config.yaml
n_layer: 10
d_model: 192
n_experts: 32
experts_per_token: 1
d_expert: 224
d_shared_expert: 0
activation: "swiglu"
moe_layers: [0, 1, 2, 3, 4, 5, 6, 7, 8, 9]
router_score: "sigmoid"
normalize_top_k: false
routed_scale: 2.0
balance_loss: 0.00323
balance_bias: false
router_noise: 0.3
router_bias: true
init_std_router: 0.0367
lr_router: 0.00108
n_head: 6
n_kv_head: 6
head_dim: 32
vocab_size: 14831
norm: "rmsnorm"
norm_place: "pre"
norm_eps: 1e-05
positions: "rope"
rope_base: 10000.0
rope_fraction: 1.0
qk_norm: false
attn_scale: 0.177
tie_embeddings: false
parallel_block: false
init: "uniform"
init_std_qkv: 0.0361
init_std_o: 0.00807
init_std_up: 0.0361
init_std_down: 0.00807
optimizer: "soap_variant"
lr: 0.00423
lr_mult_qkv: 0.5
beta1: 0.95
beta2: 0.98
lr_head: 0.0085
grad_clip: 1.0
warmup_steps: 200
schedule: "wsd"
decay_fraction: 0.714
decay_shape: "cos"
final_lr_fraction: 0.05
batch_tokens: 65536
seq_len: 1024
doc_mask: false
train_tokens: 357200000
steps: 5451
dataset: "wikipedia_en"
Below are experts of layer 2 (counted from 0) of a mixture-of-experts language model. Rows are named router (the router's row for the expert), gate (a neuron's input weights, with its number), up (a neuron's input weights, with its number), down (a neuron's output weights, with its number) and show model dimensions 0-191. Each number is 500 + 50 x the weight over its row's rms, rounded and kept within 0 to 999. Numbers have three digits each.
After each expert's rows: a language model's description of what the expert responds to. This comes from a sample of Wikipedia text that the model never trained on.

# expert 30
router:505509457492486580408498528564494527513492494438484549425503518480593484524503444512447447541542526498594483446555577631561588420586465541516527426437582467486516435586585440476460471585550508492419463534465571606519545471445537482495459458522514509570393447464484505493588446456425509463539579587408514516446504522534505564456519539568497486512480445479540467553507440474443463480466499502531464570603454421408551628445462500529462473456448475450526477468473527460456526461467422484522427426507474522421536449452459414456461472520477593496554467462524504536508473540569611517
gate11:483558475492490597575519464569476408631534457463531537497380490485437452494454479531462467588477494515520486565510497454462533479504476506569519575516608527496533426482529427436520507547539516526513498479556525471585566474466475461470527391470470406486460483544468509583522531479611525446584395438450537505500506500483491484533574586496509487360477505440541521473584508572448491566462486529430495531456497546467489587425490508557535522465429661460471506468504356498564576449539486458526573531511559447575537500443493512537607485504540460491482578458458573496461467480454505451
up11:508473503510587447560517445547446534475494576542421407572537536457555544519567511372595536457454569441502481415546525580531539505502474559526529430522428429463447448499482481458547457499455507468558529484515406558553460547523484411488517620547492523527543527450521529502455494552444474574529546533592418527501457411535518522508504590511566495540515459583516447502477583576597462490545470455521553493546563451571463456486406502524554519596490407455518504497497613485450463512481493556517502427515432511451372527478484507489359462549519519420551500552529398470455456501474468507
down11:497472530488565473590505548580567473468520556538446571549438577479490455642511546490564526558532516504539493579505547456470527445472587487506570465494442563524469466545513443461527509524593552498554509467482497529535504447476441433535534559434516541432503414595542519514561571560401523543507531472441462488391569436520522508578497482541460492437383543535424432456500426561373489454495485570481493541471501525521562502528426421507523431473564408487500520497458475525450497567434566493505546412471487465426463405411468487472545418484500514479546484554465481361500464420564545523
gate12:510529429532443618513489467464557500496556433473553495628503445470458424587591446540541513442453524425611558481504563502538522560558535541512492554432481479425539485539496401465513573526459393533575484463477469457486500552475446480494492371507490458494379483528533558569537527527471493473558515466491466460520542510453544546463543468442444482545595522499522490505518448545437470405525564440565456420544510491437562544447452456416469543495578564534459491438565611549463487562522518502435626476591378480549542480473514507546483483448416568469468463505489526451459457463532501518
up12:535489412511458508489532410496529473479627489500479550600450525527494445581519515544531557440430455544490636501508499514509547516613590538477541544501469526387433429456504477619526480454502415419519449474454449374529554499536540457605425422563525488518413526448515526576529491435466531525477497416569524522458589525415498546413591473447450466512482561446533490540511384449487516448497482462521398448473496517455490519476481485446477548457548479523473506503473588548478492499482511442445550449523489491538500473492482428568478451475417554475469434436434502492611554504521553567
down12:520417520413479516490598491483505550517508453424474551508488458647542441451555492568498536584582444431570508437430426472539540508447532526511507485557566497441548483488491457474526474499504505565521438501561578499444461492527439426447544425543535471517568508537516517473482538375599478483516474468447499509549520471508459465628495535421512491411561528499478507564383495565464527544639578535473444523527422493471460564523503518589530560386547458396471498475560547457454458498564563541495453478486444465484497485505502486591448443463533486548465482413431439581486494421487413515
gate13:523491558478543560543517472580434441510565630458516467470485503576533491524561472492514507513572472546454445504504473405543485532511564591549605549500588437505549472453430427499493524512544417515440472511348391478524430489512540462484407465578495492567545494493501550429571473447511620582493543485566496544468526462456551530582550549495532543489545505487600510479619545449467520518502419436524437496557505464429535495554473575551557446439499530507477508491456557475430428532477489456544388533512507573547464510550455479402494532458495370489560507472552479484502559456420497456
up13:509565522485559554460554514448523538489488428577485502579477524493507475510485477522425503566467574612594459539495491503468495512584435520493567406568507504473485539447457475575518410518522522483502501539533580519501538520458500450500454531543319402586518529504413575539495443579464525560547497519474498536586398466479532550556587636517491492518597541483530439577569565484511462547520452435473455505536473547553446531516415537491511550565453437449393499525485422560511468478532549588552442468492484424413507492545426448532478551422563458475508532451535499556518443580555494471
down13:474586540474565463486521470530419397566497521500519469375477507492424525464484451569424422517506486518516422540512485499554562493480394476522531442515489511564469514507464468409505408503488490516439563511549514485467492468480402451498563484483483562507519489397487481598480541458598473571547479447462502404453509495362547407506522538422534501474379547496494476487530466372478526609514489545510580515553574449469530564547476327512472501537522446478568484591533469456480443477436524478565492491471435445425506529487466509443512568483480562503520453559465585413580454490498514496
Word endings and possessives

# expert 27
router:427455445481541475466430556547494465496566506473462536462493493446507562498478534521453473558506628510505412456515501581520587484541488520571470433459532475500474432589651433451413443571645537531478464495401510562562575570436473436510523500450476477498472428549523503452540446418474498472591513506494544524583533442509517544573398451501550557451444412503599455606551460511518491493533482565573482503488466380416537583477488464583523496585500427439474435425440515510494484419521423495524558458528540494506519517488477480530462532518446554446486455478501513506443556461562513463
gate4:562441570534512526459493418521586498543523490509483543532431407499482476477492377460548540543484437514437507482547480469609572489448471460502511575439468529420505391506547443479406533446477547482546527486556523493489595472546417586543494484472566449436522467541531511388504495467499476521484504490478539541462526400478419598512512521514504539631382480530502555474532485506563480428546471359505496496560442521469492418439527508461474493575425460528491487507467513528474543461423596611446426511551595444511427445485509513476543434490567411407566440537461519518448497499496559542
up4:584461541485523512494478410514543442550528464532512518466449438427510456489552424454559600526404418546489501489574487527591527515468520546459507572496458483417557482485551483420512506423476552525486561399499507438464536585518502543467500492465509458427490387479466542513512568477464438489518486453400487547403497452463450527462506442537480555638466492547510501532516498465561454521533485372536561438473475592502628444432536501505494541491443585513577387528508511476494511517469570560503367469485483455431392417471552525536526447500544518469563499536505558591450491505538600536
down4:504489427498581586526483550462426453537520545509582395510487521449494534492527426549512472494445421513551478492440493452509454466488565474513517423488560415494545500482559512488476488493612391541558413552450425455506433607444521471495529417516431557447527532456495524515536587561484512518457508357532431462561470470529428450519544390414553485520526519506420486435454557552568449570545412494456528376462484599491535517478452485505572491489446522427477483493462432546506557542530499588538528537432473591570598495526453515591485527483526423557520514469542515574453557516440497507
gate5:491436483476534471500492474569643591477483485615533399540548515424521589353541465431511530450479449535442420492475555504482609506477530528492442523469529537499526478469567376541604464475407535473453617483532403376481528485599441411483436469532523447417525458478462499516638552519488523496566502485471529413481583516549502526488484503477513531503520515490480505519530535548449534448508412535474521539465468463522503472477525496472484529553542515414533483440495476483446526544429551524511519512495507388510491489512565417502442594505465539452437568479462548442474535501581593462
up5:482464522489551470507507553571509597531551478594440475539524471446542518475534398433520477473567477553450493537495463496503511475480493479495371439495561590515498429455435528488587502453443514502520547496529493356524543493606529480426471443509591468474560447456566513484604394570477515446484525516460577431496442460490416479496541467587485576575594416563461467452501514517446497492460484541517530443365454460474471483466440487532515529495562478428435481532444497499506533557476556563501461468601561543567566438501532409531463560553516594545477538457487484573396515501482608490
down5:589512529473421461487423445479481542522471493378433573508469479565578458505464495427496581587514553578498436473471473535461500502519434506550494532432470433504373448509550461525480477528553422400563470418516447499508543523591481535511510479477581504509578432553541473543438544574494467533385526474539492451529525490616501448501576471594459490490441598518560552595500520489427500405519457447507472448380473413517516468460433546564546498448509556470477518567498489511428480459405475580527494498531504529478526445574504580464499539639497464519548594570554489515461504506490486513
gate6:411446585543404507461437622478535405531536488545483458444492490459540481525458464582504535511503635551481626593445506514448476495570418497441532544435530487512566394509540559457474498530510477387449482481556525504402481574462531413585526521546543495585574512461527453534460491581476566459455533439538461483484560512439586441575475536443603492524559583525561505588461449542459632539538490461432507517496425494492531473540497378489501481538550445529521503417490424462449539463526491464471496500472496482514569498487509573457490520539475468534481548507523560559495439476491445437
up6:557447529542561483464478658502569377437531429474456416582459440599562502596545395482545477460503565503590537488578529586428471514502529474449546491498454507498549466437557477487489495494498539432448523461552407345410435545453523406550491482510520505501554466512450499560479470573514504393463541471498487523505498554469506518439469407505509545508497535521485457530534433528466549549573451539465578431483521565524488505508514379522538502475509395524566474508502541522406541521494503462551530440463484524568507577424466520423431517532403419500509476556493565503536468496470551441
down6:529534542499501437438486500509516508504464453546438489566507526572529505533532492456447449470447479510512452432452461539551586511464533498521543403528402339448480498489497419590459447499507472564471536535576427407437410419505589520455493513572539497457536514502497384476394419599415540429545570533484498528492465430477448528491509413513495503551413478555428532466550498556549490532464446456598549551514507527543415492524448501548495603440527405503527431499502623523472572489463473470510508557427467574539465586551479559445478382464471475528470509465501508522552459483531504582
Closing brackets and quotes

# expert 1
router:432509575541517499503554428512546577539503511519511477476547466522557584482505560494543416547376495568660440519479469563530524462536526513575583482454474475438537432564543547479439574508514503538443478548399487519465570401500446526476450488494533520565482518514417621515547468499454479550616475637468480566496460478517554501443500544509519447516515508536521501505533477485477487405544571412533461524601397419494562553452472551557568384550527488515546503472537476430474480571463487493630476527519469511458510482423477476480424426534528537430584446461513540496477515516552550544
gate7:610505474439476556474492411515514560633507606590492523520502620507535475495495569494527423545439492487524488409567467480506482542466481382458527524471453463479569441518413515559450500428515569492549534550525549456446539482418519511447585446443542495538572459572445503506502535519461562518611566473491523534532490394520523372547460492579516513533510503432595529556479503537456536442532545457559452386487441486500528501468487511447414531562539458468522495560439512509448548516473527564478579594484399412533422545510493430524475446575502564493500495428492519436549455490435549475
up7:482517515583531502489498665553430567467541385429528517436461452483441517492449429563504468525579506540480528563546544531499495532561456615515526495408551546463416491469442455425553524569512445445526462481455448404563511546623495484563488531576494545506487442466561487460524470488566486472353445529513489465549549560513482554475447485487585455518572590547448414430457493513465430562501471465504549564574460522510412499499544466450517491442479504548384519466528538452455453513507487480478411508486574598582534566502479559445514546458507416518492508526523552526483480587444490442
down7:526502461459559506476471521486492529596460551571496557490536499511501500448523495415492471584460546433420433456640519549539494559595522390489536565487453488600597482429442530612549574388466572502527479519466500575523544576508507410458547484514492587513511515522452541521479495470466440482468530528517532597553445481440511463502476570461577506534522579489546494639575523423461534514527487546529489507503473495490527556562434505493443534578504386377536446476495498543475540480544515466502588546511519439452457539533521423484478362587472554507512510517575550413571511523464474477
gate8:412451547481557477496559477541451493516457527423505528616443502544517487547468502449524407439409431431507407458590463517466506505489520567565472514391434516460528464491583521461503559475587425533561402542500430464481604567507482523524524511480529498450486516475556555437420522567542533537360454541555464479548395526464504579481530509509552579500552431486588410583447491533530599513472523478540498563515443466501487417507470546597455545501445435475497520417494511507532569560466489531473466502472482519609531561482486630490507407530517499507562509462474512605503500501415484534
up8:541458533482558470514443510519472458514507536560515552457391476576538542543453504383527564443400491509479413502622493511466526541489441527522497509472464485504615524461505540492455493466541332441486470547548524518454528533518537514565588507440478511478426533469510516514426508573481651572410501531524480578483420494542516525466547473414526540424520496468440461512469486460509581451530572441540499494533375580476425494504568427527471528529575519455520549467441437603521508457570570388548490492474533466532519537413481487480471443447494477567504532377556544501466506493573566493
down8:481557508405480458579448458509446497486464451555494485439494535453416454500530502478470521513535475589509476523458472471497488515463469441542484495568547475513493483434494557468444498459437470520514552588474460491520436535516485505515482432489475493424515559514553532523628519570440571453525495515475433644392425404511534453435510544454427504454482479457465453429505476500512365470467497487489468407464612525468482559488541402421497520493587522493470531576519521462648444495536471353469612478567473480429419409534516470446499549554426437487451610541532534502529475488562477455
gate9:511530548541453551444508546523508365513545409552460518436560547530405400535516552532575427426458470545485457412525521574479484486394508490512439476492463480517477465522431503556496434451495527544470497542484513476454538551473558490506592489445425480370461504444472536363474428556446521554418574541486519490548521462549468526462598525460586431538541507479405513501508459554526566473469539416504438518545571551485515448516459548428511522460468563408604513509566549598532519491531533541539462587540418536513532436569512488460456496467639420526520525491495446501481449544438512512
up9:479511451514568471524479499442511496477394592534413576577405485448542537400466477513489464528614582432441514495456501472513504511509480476424516479553512576518575586469463582435455498511472535521491580482487602558534441474636481427457449502435572471576508508536560543494509467464543427503510560456513473486484496493480511492523502502494473535441527539447604423487567535466532493683534393485517500393453481484510425584455454457572515490407570519533445444436453513518474514520498474480547541459482554615404469512529437455525617568452439565520520496491492477511473508514516475507
down9:503529454503475607489483508522500457487494523503509471481465493507480380438462412448542551499532560456450499424429497484560452510512424505484388539507440602481488367467448536455466490442546533475524477541452415528516420574521479531562556560514450446441548531502461445349493376502439485431476520550429558581482474439471514561517479459541455421574514494494457438389551396542501561517509585516458542588485505458478444523586474524411546499535486512431557468572453501508445528428499520571513496527457497503438509572515526547476508445579587378564552531558514477535489581523489478508
Year prefixes

# expert 8
router:509496555521498490489536545573512479498480521484515463438493515467524562473508485496492476532504573542588453484513556515585548417552450506516564452414555518449551464509507510419491456515520457476445398459432493567490572485519504523462453495426553518540412476515520559485514439519444452571589472580491482632468509453540532518541495596608537429541472442566509551552562440512442480370548503459500484531587471527414604582392466537537446493571544514478524499416485442547486487513345410569539463472622425499451590537520468442452423438582517541492534530454504545552486520522491516542
gate5:450481526420478552520402525516539545457475432363529569554488600479477606430567525515524507420445555434477484454475474536442598515491436519537445509516527489545560494494493468565501447595513559494487428488454484501549528502431565504427464602459557502472450441401483521508512500438510490618487514550464458372438447497523500511436494501487510560582419521463528474488498532480583453451544552488554443460528557484461549642495565465518470603458410522541523453569462568481486547556504446595461481520519481412513569424440551484563506582466428519483485546441545477502547472451442459454
up5:412506518437539503537402428475544588492383452393462488546529582438525546429572490494498474459478495404496471511480442537411512520533399543590449497523544537521469494479474494530503502571626476493459461469447452529535552565480492489500571567604592473494496450512506497451484519480401472555435495513466451392461518457426487523447503530545526511476447465499557470538556588536434492418565530470562489493484522481398509598587582489558524580413445447554502499510506576494435527499496368597452506430520508406499540488534548541563429567520451545520492537475538538499559504492502421500
down5:432447374542528475515511545439487501519447517505599512495506544547590505511483498436436494602571500516462560536521495446474459514493432553438389495554444545516520479549517503412496427520470572534540512463477582515481494389545534579497557409508437510563538456496492543593470414445485447460561465582500504494525389514553528525534493483412517555500521546440393429508466531451536505444575647530450527496448506509596504425533469430493494537436569543471586517433511456472401556502452449426462543502417504524541504475426417460414481466530533500543531474553464488500461542570485393482
gate6:510429432508490494550446451437484413571459496615642472532546443404566523468447423533627509474500479499536510405432532522438503547544497511509461551393533549561484477431478473466517533520440451531548522542474533523507611477622606497505465522447445475440463502532393504511377493535489526425466486538513541401448546497509510445536484508355445475453467567509478524441571543457470539460494492551521476515510463509511533526524554580483528505457568520485451529476409391509486516517462538488562492448480483530479497543553572516512502401526441387605508462508489441431457519538554538522
up6:510499582558460465444530538501557512469561643487477469443460524533461490514511511502381434514469529533462484494537551480575466475376508504468554541505430408473525525542428488509507513483511504414416527459552501433516423505421489427618467451582538497538477527465530481491559464417565566466508536473498445515474413410417454537496559556537521445570595474486530514497503485496560514439594434483452581434533578525468566461525458486519547475595475494464563504520514629555539450468514429503473516567485481479578486486493420446432568586498513599495487530445570469610574501522552549412
down6:459537474465473446465455447538487541415513491385526470505494507475550564496504376564551560520457475494492367561467434476470493426528416473537559519472502458539580501514541497539520459455563564433463581517586474433504554501458480460498566466492437490406510427466383446488538510420507495495392511484455447550471414413522505504449523463567548479532520541587527493550490450533482608402535609483487515551511455543462520498462415505456455506506434512460549532456502444482447525511392400562530533480581538481464516448444599507477543376527481484445552477527580527532391493423546499496
gate7:536567500544459525496465464518619447492465608510461562532535494529416459541365456497528541633510540508394447514551509429446549523534490448511615537522531511538537534525567401472425518502478425505479423615497430496495517522529514444560401531468526528442537431474495483508502430565453506554406530475468484561526365492567507497474592516469479466477537554559459465519542547500478568409517545442403555544508505472534532462529498567444478497492533482401479490507492415475462476510463538483492378474439557547407452492444441506560514483424535455434575403476467530539494485533524485568
up7:480534495538499505501507508405511381534487522520629490492519488477469516442427528527496473523552578542452438545500439449435470521403474428410517488478479489528490461582523449419520355425451451610468458575538537464485494447411530494654587427465534481502475523512450456503497423481498517544400559521497475493492498556492526505469547478499438464582497558507455504438563530521462551485463502407472564553459520446489430547496478517482510546554441520499519573510494521463551471439519465470460399504557523543566417564604439498486499465422498417457496535518585546604491598613572518483
down7:536475428481488558524485607467550535546510508523588459486611445604476529478432535465482413454590453487469541467472479537416419526387490426509556489529553558503579510515495563467457475470470463490533517511465514430505500438451477500439467443473522545499547508457504524481477502499556509409445441430543462534566494584474488373460521661493507554481455416537431507476487474528454515561525481534489479507601561493433508531495500562374596573505442564520490622547448525562472435479476533499478469536503489531542541631508577562522437513540570494469440502509535555579505552388496546531
Month names in dates

# expert 29
router:557531450445374510522545532548494490493478497459493508437491481485542448495426470496427491530521581556541582452505517525499518496537467522568500429453523480448560426552552519427455459450557483517437502486485582582475522420448511523470462368530498505578401512558433589485522492471468618584588541503492514516447470566518496546434553554532544444519496470514605530524427432519480507470520510501488460513665469481375592559485489461494493461468427416453499476407495508500507491453481417540594488533489378509432498394497500462497443417520403509494461452560582514522530541550575509493
gate5:491506367500488506398461448458497553505517454487417468508583551466533434511503532400512457390532465468439496457540487519457508534540519448460489478468511449426508417430516533540511497485559549400488522488392551508510497490464558461524483494475513517508485475529459532443593485554519447478569510441525500477552465530553458458452434487514434466488517459545532586526454544497412575509463514610496441527584533413532540417441438558512568470588523547520377519515546471567475426583584456457557521547478354589504480484530560490564509502487502404570397505537563508502535504357460450512
up5:459469456487540544464497555517501521512447480419526568488500474554456547525538542489456509476528499521530497420557498479521458502574464524411576519482465559541576449551586514453543554495541466590450582548425467572510483463567419538503423517571438555520509547500529594510482484562506443448452540504461482611526561388434555491519568584479525486413418553539514467476595389473531536525499588503509538433575501565492440525529427449548467440479477444578517418406458462467510586465498498606472473439484482466547473499454509558524498585607470640418514480573515462416480484512501504583
down5:572478520501472484489460545495507520471546506477486499521555600481586562572606614451422478511475615506532461514586522561537542399627517551503563525439549471442588528497592551380504487443577500488556429562455456536474517496479444510453459465539551520455498504451537507566485538445479482465517473557508423524623518417513554514555521522619490460440462506521500446435569479482407473458531564509436573428528525515505619523585537503419556391551469534494514435445518494518503529491437483531482443501451525519500546450465477500509473452532429419553547497520511446476510605492597456455
gate6:458533486537517507475478511458417521429524515486520425515483434526453446502486468510535537416597522541506513637439560436615483451583430524641539535540542465434562471411505440497508484500463495458493460482419499562509511461523433481395491502493499527582418568418476446456524508485541453542519501477530589516433480485509510491507524486575514472478560490498538513471498541498549397496553613502521503560421523525541489536471553558513525457475582483580440553472390589449413465421425477508578466534479389503565540498458592476417439485480525496513490471429573491520580636500574488488
up6:500510555402482476478516474542541525571462496516492587490513524501570573465492457468430441574403533511511476515477457526429484506416549499362462443461421511622495547582501532520514536493532461536502548611536501456470520512465550527570552488514543470441604497640553496522505508468504519550481493550428437580594485519494501526518421503467538481512450529490504494524473515483476619445516424515411513455578472461430480408494478489489488530520453514369524404533585470505540507562560503493399549481527571450463412448542406540534597465551454466494544487569418540469397411499465508540
down6:478511497505467488402435553527481538493518528428460456447475469436603493513532490511506510473420524542482492517546568533585481492554482597565612532520528534523489455438507368523462532539512407394546510465425545505519539550418437476461401536531521558542406604498486455488518514626529460536558512568514547526563481425580566467539545484606489463479510487511460498474458490373449499503593562507494461483397526426488551572464507529435432429488476481501595436422511508531493463390503505509569550414575462474490540487497596461525415484478551486419566509498550490471487534556491469558
gate7:484470571444492424557468502574531509567523482529537368439458514438494563489506524493453509466404536397513524562432520552446492481472472426593442533544465541538529533466421508496458552578531555466499532483466531505407484517550525517529478497592481499568548580505465542572500497581557436446500489567482460594440550530492504530460479525483350550445524528514510513413488491467455501407629442490466559587556399434477535531436499405551458459561476442523534535482548448529613416389520473516518542514481447557487407476535500472512444448567496418489479421540489513558465439445537514460
up7:435539396570492485410460514417521548460465508521414520545466493530451525374391478526571444449625503526539455425442521445462513507546502453437428492521376483480516488590586515520503575416514473563438505525569516436477507444485465450467544532456535488417498401405603468409509477431542486590515466503523514451548499457513489530595519460514510475479452574550523539563484430573496529553430517608545490467460564445452457575470523503476502434485551480569498422418462576464413539579494431560536545474450526519552459473547482500522520552499498505563514514464481491520582580539452506514
down7:459516445521447500439519493481564503392544469537511454452432498513526486565390537466459464518515591470529435370413501439481525511474516567473546436432507553495567483540515554523419584446519422498597460391466452447448549405422550512474573572492520518484452463522528469620543498487468446497541473566485503560502398558561434490476468453526434479497500573461450473511440464538555520532419473561421522449500477413470538487451468516464468494415477509469449449513486522558517478523514410558585492439492450549488509481581492548437434510491510494622478571519544444431587442501456578615
List and section markers

# expert 7
router:435541475510455583486575546585515486549500575585517457539568522529525459471423465507550417583505518570538471459477572610601564496497507509506562572395622529540526443521525507441418566486550522402500543465497498613547553443450512541438452537443490478596482537442420535488556517460538514603549488524482538534509568441515447486487458472484550511499526530531495521571504436522486492439538486468448459477583506481457524594445486524491560539567467435483539460404431532528539550572478451532533427514452400510491500526507479454376530396543446539449488394569493486511457524596507529450
gate5:527569574472427560444418606562590434462453514532517452475504544519497535576541510492518453521562481539490502531524536539546480552515431493540404441555601463565491588471553480512506429570499616457468484497419448542532377522523463516547483509425416488613496566538460573515528577409471526464615496409462467430410478473426496495519485506520539471431573489491599433478543429479423520540535510549577546457485491479409521461524486571498618549483514482491600506536514508445491516453515502437565478512440519509553472480513579521458417494455491472476431430570462505439459504560494451447
up5:534430463511579422494614453538403506548543477520456525450529502402475451440466490472428554465442531564499463485521488449475503521539484421469508638491437521463528430549478522558427553535517355510520510507544513566490651498467461458489474452489586495458472412432539473533496438518565484507406464578505463487566500554581521477443537473479532489533469505507418569519476585472581539515461529528421475548451475524601506580493494426426439506494549447515413499486544489550527487494518461532395454477437463522443495537495440513520589426503518456556512566447518562602581540435607507498
down5:580484472450476433521587476497466449475535480611498479576466427497499559417401487525423438438599470465502439571478539478431444483553474554506592514518533503464534385530476514455471528425477539416468447521533490508554543494525485434494615514506351458407485467533526412434429544435450496495465504462490505528459514530430559573455533564495506523431473420496518428469451503425447598483444549471562475482549438575441482414505510508528442507403522518500495505467440557478541531494422491477514385440472486475575482484601505518459371467565554494550483468439518429493474457542539525541
gate6:510560455519529508528430449474567568488497507403568496397476538502439457560462470455498461609502404474567511485550582449548549466429491468536579562517464545512516476565567491445517532484537553496498453510420476530447476425476487541453512611505452467490422547469498624502497527432404486504565448475542575514514565485449532540530525578424511558512487533427469520451528424426486458404481547472449542515490516585464518473420527570399448566582451553437585441440412522470567497422581569452494499491545507484518538589478464489600388475481454487466537528582524517540505483511551480589
up6:528567427462551499524440444495542538501460485437581521421469526458504387547470471490527496605514414444544465543549571492545558462473451483500554563533522536514512505539546496405574541503543585547523431542440478531488447429477478578493504559508429516487431552519527585531507512425448492510535424484540562533492495465434536550509531577449519508526496540477447466486542447406521474408543594471478528493491444575470483413478537557429439564547457494437536404415423513471540513395633539456503488512568584493511555595511429497565375456522457463440566547537450501539505519525601455576
down6:483585392531525453479474442445387452512501470456569402459528480606455500477545522589505622557457528478442601462432430475495475568478449470465456468455578532501399422457454523588410506533439531544513506468488542462439471494595510537532480495395515441451367584534456521562437508569399492462528500458526502452467395457507558488503559495470506556457506440555444456504603423515546485432569475481450524556510416537492487567534527505537498502528522492549533495485502510549543494489433498486452586546508524494483530503400554536460459552575530619462505501507488406444500530477518455454
gate7:516473454469462499481476523501411552539517527519418506518523488446528499536430509429480529476470467603525608424541388518499529595427546516465505487479408573471543574539442448502410485477555521515532503488441577529509556528504533466472449577455456498435445565415533482506442513484472535514420396458555508455495531472493543548589488527411422494515467550537381482467456531450513592386508386502545531599492465443468479478608473531485495510511555452374521467601556444477488492518439587529447490553522485528455359468530532460447467502493472439485520501599488522419489498531559560563
up7:565436438477453553471471504487421519524598470500441517532481502443476497573492510470477557441576430676542571393548394569543518540471521532542529477517425551444498475556435417434442518505562497424469502514496546523520570549523513522414482543467471513454526521439474518501448490442497511524412385480547546483484534458514481495513422558470459445495502544543372455469495571494507593400467450508479472527559494479509456506516479560523507445532588485408517452580539482498489486447462552519441519539557493511417373497492478401474501472549512429510522472591498583480464494619607571533
down7:438495497490503462515484531411509486543467462484455502521473532558458461490461456480450499464472513442410519368493520587454497495453491529567544497497522483555440468417452489543617413489505481520479470512599503473550461416512545541556517475537452478536568571510618499499447478497597432457563545447525491504434501463454459410428384480472525595502595443453436464346535501451534514464480453556486493470438549530537472446496447605476487474500539504457406486466520486549403519391420531533457506540522569603473439575472515498443514534510581638515592444540448547480495456459492502527
Range and score dashes

# expert 5
router:498496431498476568409507517555517513525461541462471552394512498474558459535505450514448443548544534494592471447547586612546578414571455568515522439435576453494522433565565457463450470577561499499393455516452604588525555474463534477504433453505497531553405454492488530498586411457431496459558564563427479524447494513517524569459534544602502470539457419486548468564510450458449450487476483489526474576588471432417541625469457491539464464475440475433524439492455525459483487484458416488526417421501484528417553447462468430469470459547481575495551470490524512540530487541560597551
gate0:527400517603501520431570528516479473431466420544484538576463537507525506537520549557512501435432505399512497502598462513452509484546518509493535591629381531447540477632449551404473482615582479492464546547468429567491492446484392551479428422478512532448457464484451506432469598554506498552495447523415588522495581534473477500430502469535537520519463506492555509559516468425456504459427502553447559525500455499450512449515470427516575471401504526433504445511597503519488534563543526499543527477425468483582454579389497553526449529477474413481541441501452545445560462518515525452
up0:539459505530452438480532464532422490451507439498546472534546562483504470500571437465541511436523542469496459502519473445472490466415364466545460574556513578429508552562527461420462484498455446521491521547451505482511485484438465541524422490399567491586514542457464483470402502411473458542539457506432533507491531550515467573487418416487507472458397562526498458497560467389454487396492432469448488535504481452515485425467542547507631495362485587471480544487498491374542475569588504459543533479503476531547466454468541551518513557450525377487516548539386493520528507532579619409
down0:494490533491538584473538476619388427475493411569561409452452553526417454551502518538484395497533461497514470588462524528567496414480507464492476495596446528542508577521532484450542498463505479439498559465492579462479460440509434533477592503486533443480520462478502487505414512525376542477566514522613444432455459535459503536575553510491382548567458434516493559597488472545447409472520523509473622450438542483510412508544628525444463537505454566515429453430480509462491503485422484511509524543449533554551454543568463381497453529534547544543541499483510435504415428482549513477
gate1:416474505403445580525568505465458569534441509492499549383452371462507544494479441523523479535465521430471527504517559470447500509499490512467510589409495513483416476506509465443570504536484549437518479478520509363491484517430522561488480493456527628442458487542460529421497381461462515484566513485464516518422457525522469508506485575518545453434520570520574512374517422498497558548439546501429574511534531583398536542559486531549553522495414441461484509457507449509490402452537451459486522562548478486499449600525439451489473651402519529423509546497406560456508532411487521510
up1:503472477512469516525434511468490497539531631525433501577444552518516504504416603453488530547502442419495455476476461485454445507564502513528507542476423558482422457495457465550477513544530578468579481436586534432381508460583484461562475468484540457366439518502510508570462479510488477575544531335477437442540455498425573488579486604491542529492470489442374437503479558444432490510470441465489441421472530444521606536477462474527509502555436406473438522514542512569543519463533483579472494541489524491436508478521451524566515432545557385595522524582542547512550455506426542495
down1:522524556469473499423523474563456578549591363526518561448424510453513533494565491551498513463420493498624484461465482512609529458437556539442515553487536593578448478486485518535428418547487571431444471501468543447495457527363536480518423529573557421513504483507449532371516575435448453449477468497538491481491531461534496511470545582525555505574443495564467538489578460496431464563551479432587491437558545486519494552493461417479516445461478544550552435453494460443451545448449476389443531501488518435423471545523535384475394467453458451501534521434462528434458512491466520527
gate2:444422469520580466485555550569516526428499558533473539561564427478484564569512490496554540525472553495611409508449525500557486472424435550576559598511398435556505477483535461423459540580549599569410460533485438437495484522519567489471446481546447453473514454566494474506577531465498523422489483518450490539520497500474425516548476506490542468471476508506441550465524498437532545548450530384569481462448434528479541536538563577498506468495554630507499508524424603426523611476492398498497448526577486444530463511514427391552464430444526537520606407495497441572439517524483431513
up2:590595487539475571505501500552424450579460434459400572477452525494513446493442517546451468462502441525434515530535480563425529567581476470523494427493519487524454555484464493529561402470545464461533584478494579517557510441488492511524591516505536515574549531425541536503421484532496524561504552528561510496444536421538570454544523484560491589565543526455532469525457551499473498441510569594380544560507468488557452505487498428542448528580408421562475471518536463493510416482512604480476557448445505555444494547534657526476645496402462489526425581525454559573537478488550546484
down2:504528467459507544409519477537539458573456493626490518523483539435480535492473527569529501475442593556455490524445514527546533515473428504477475528481500565480482521537616497444484517435615536495468473529511476536570536552490419534565421527497484449521451429566628567557536541533471457513541576584448591588565518548561583488467431461618560528488535465526500416578577503506466454553589503468537490491557505454481602604437613533686480450553503484483519468437505455510549516499521474510553487547467539533517569488563531447519472527541489449435504448507593505534544506555497558500
Capitalized name fragments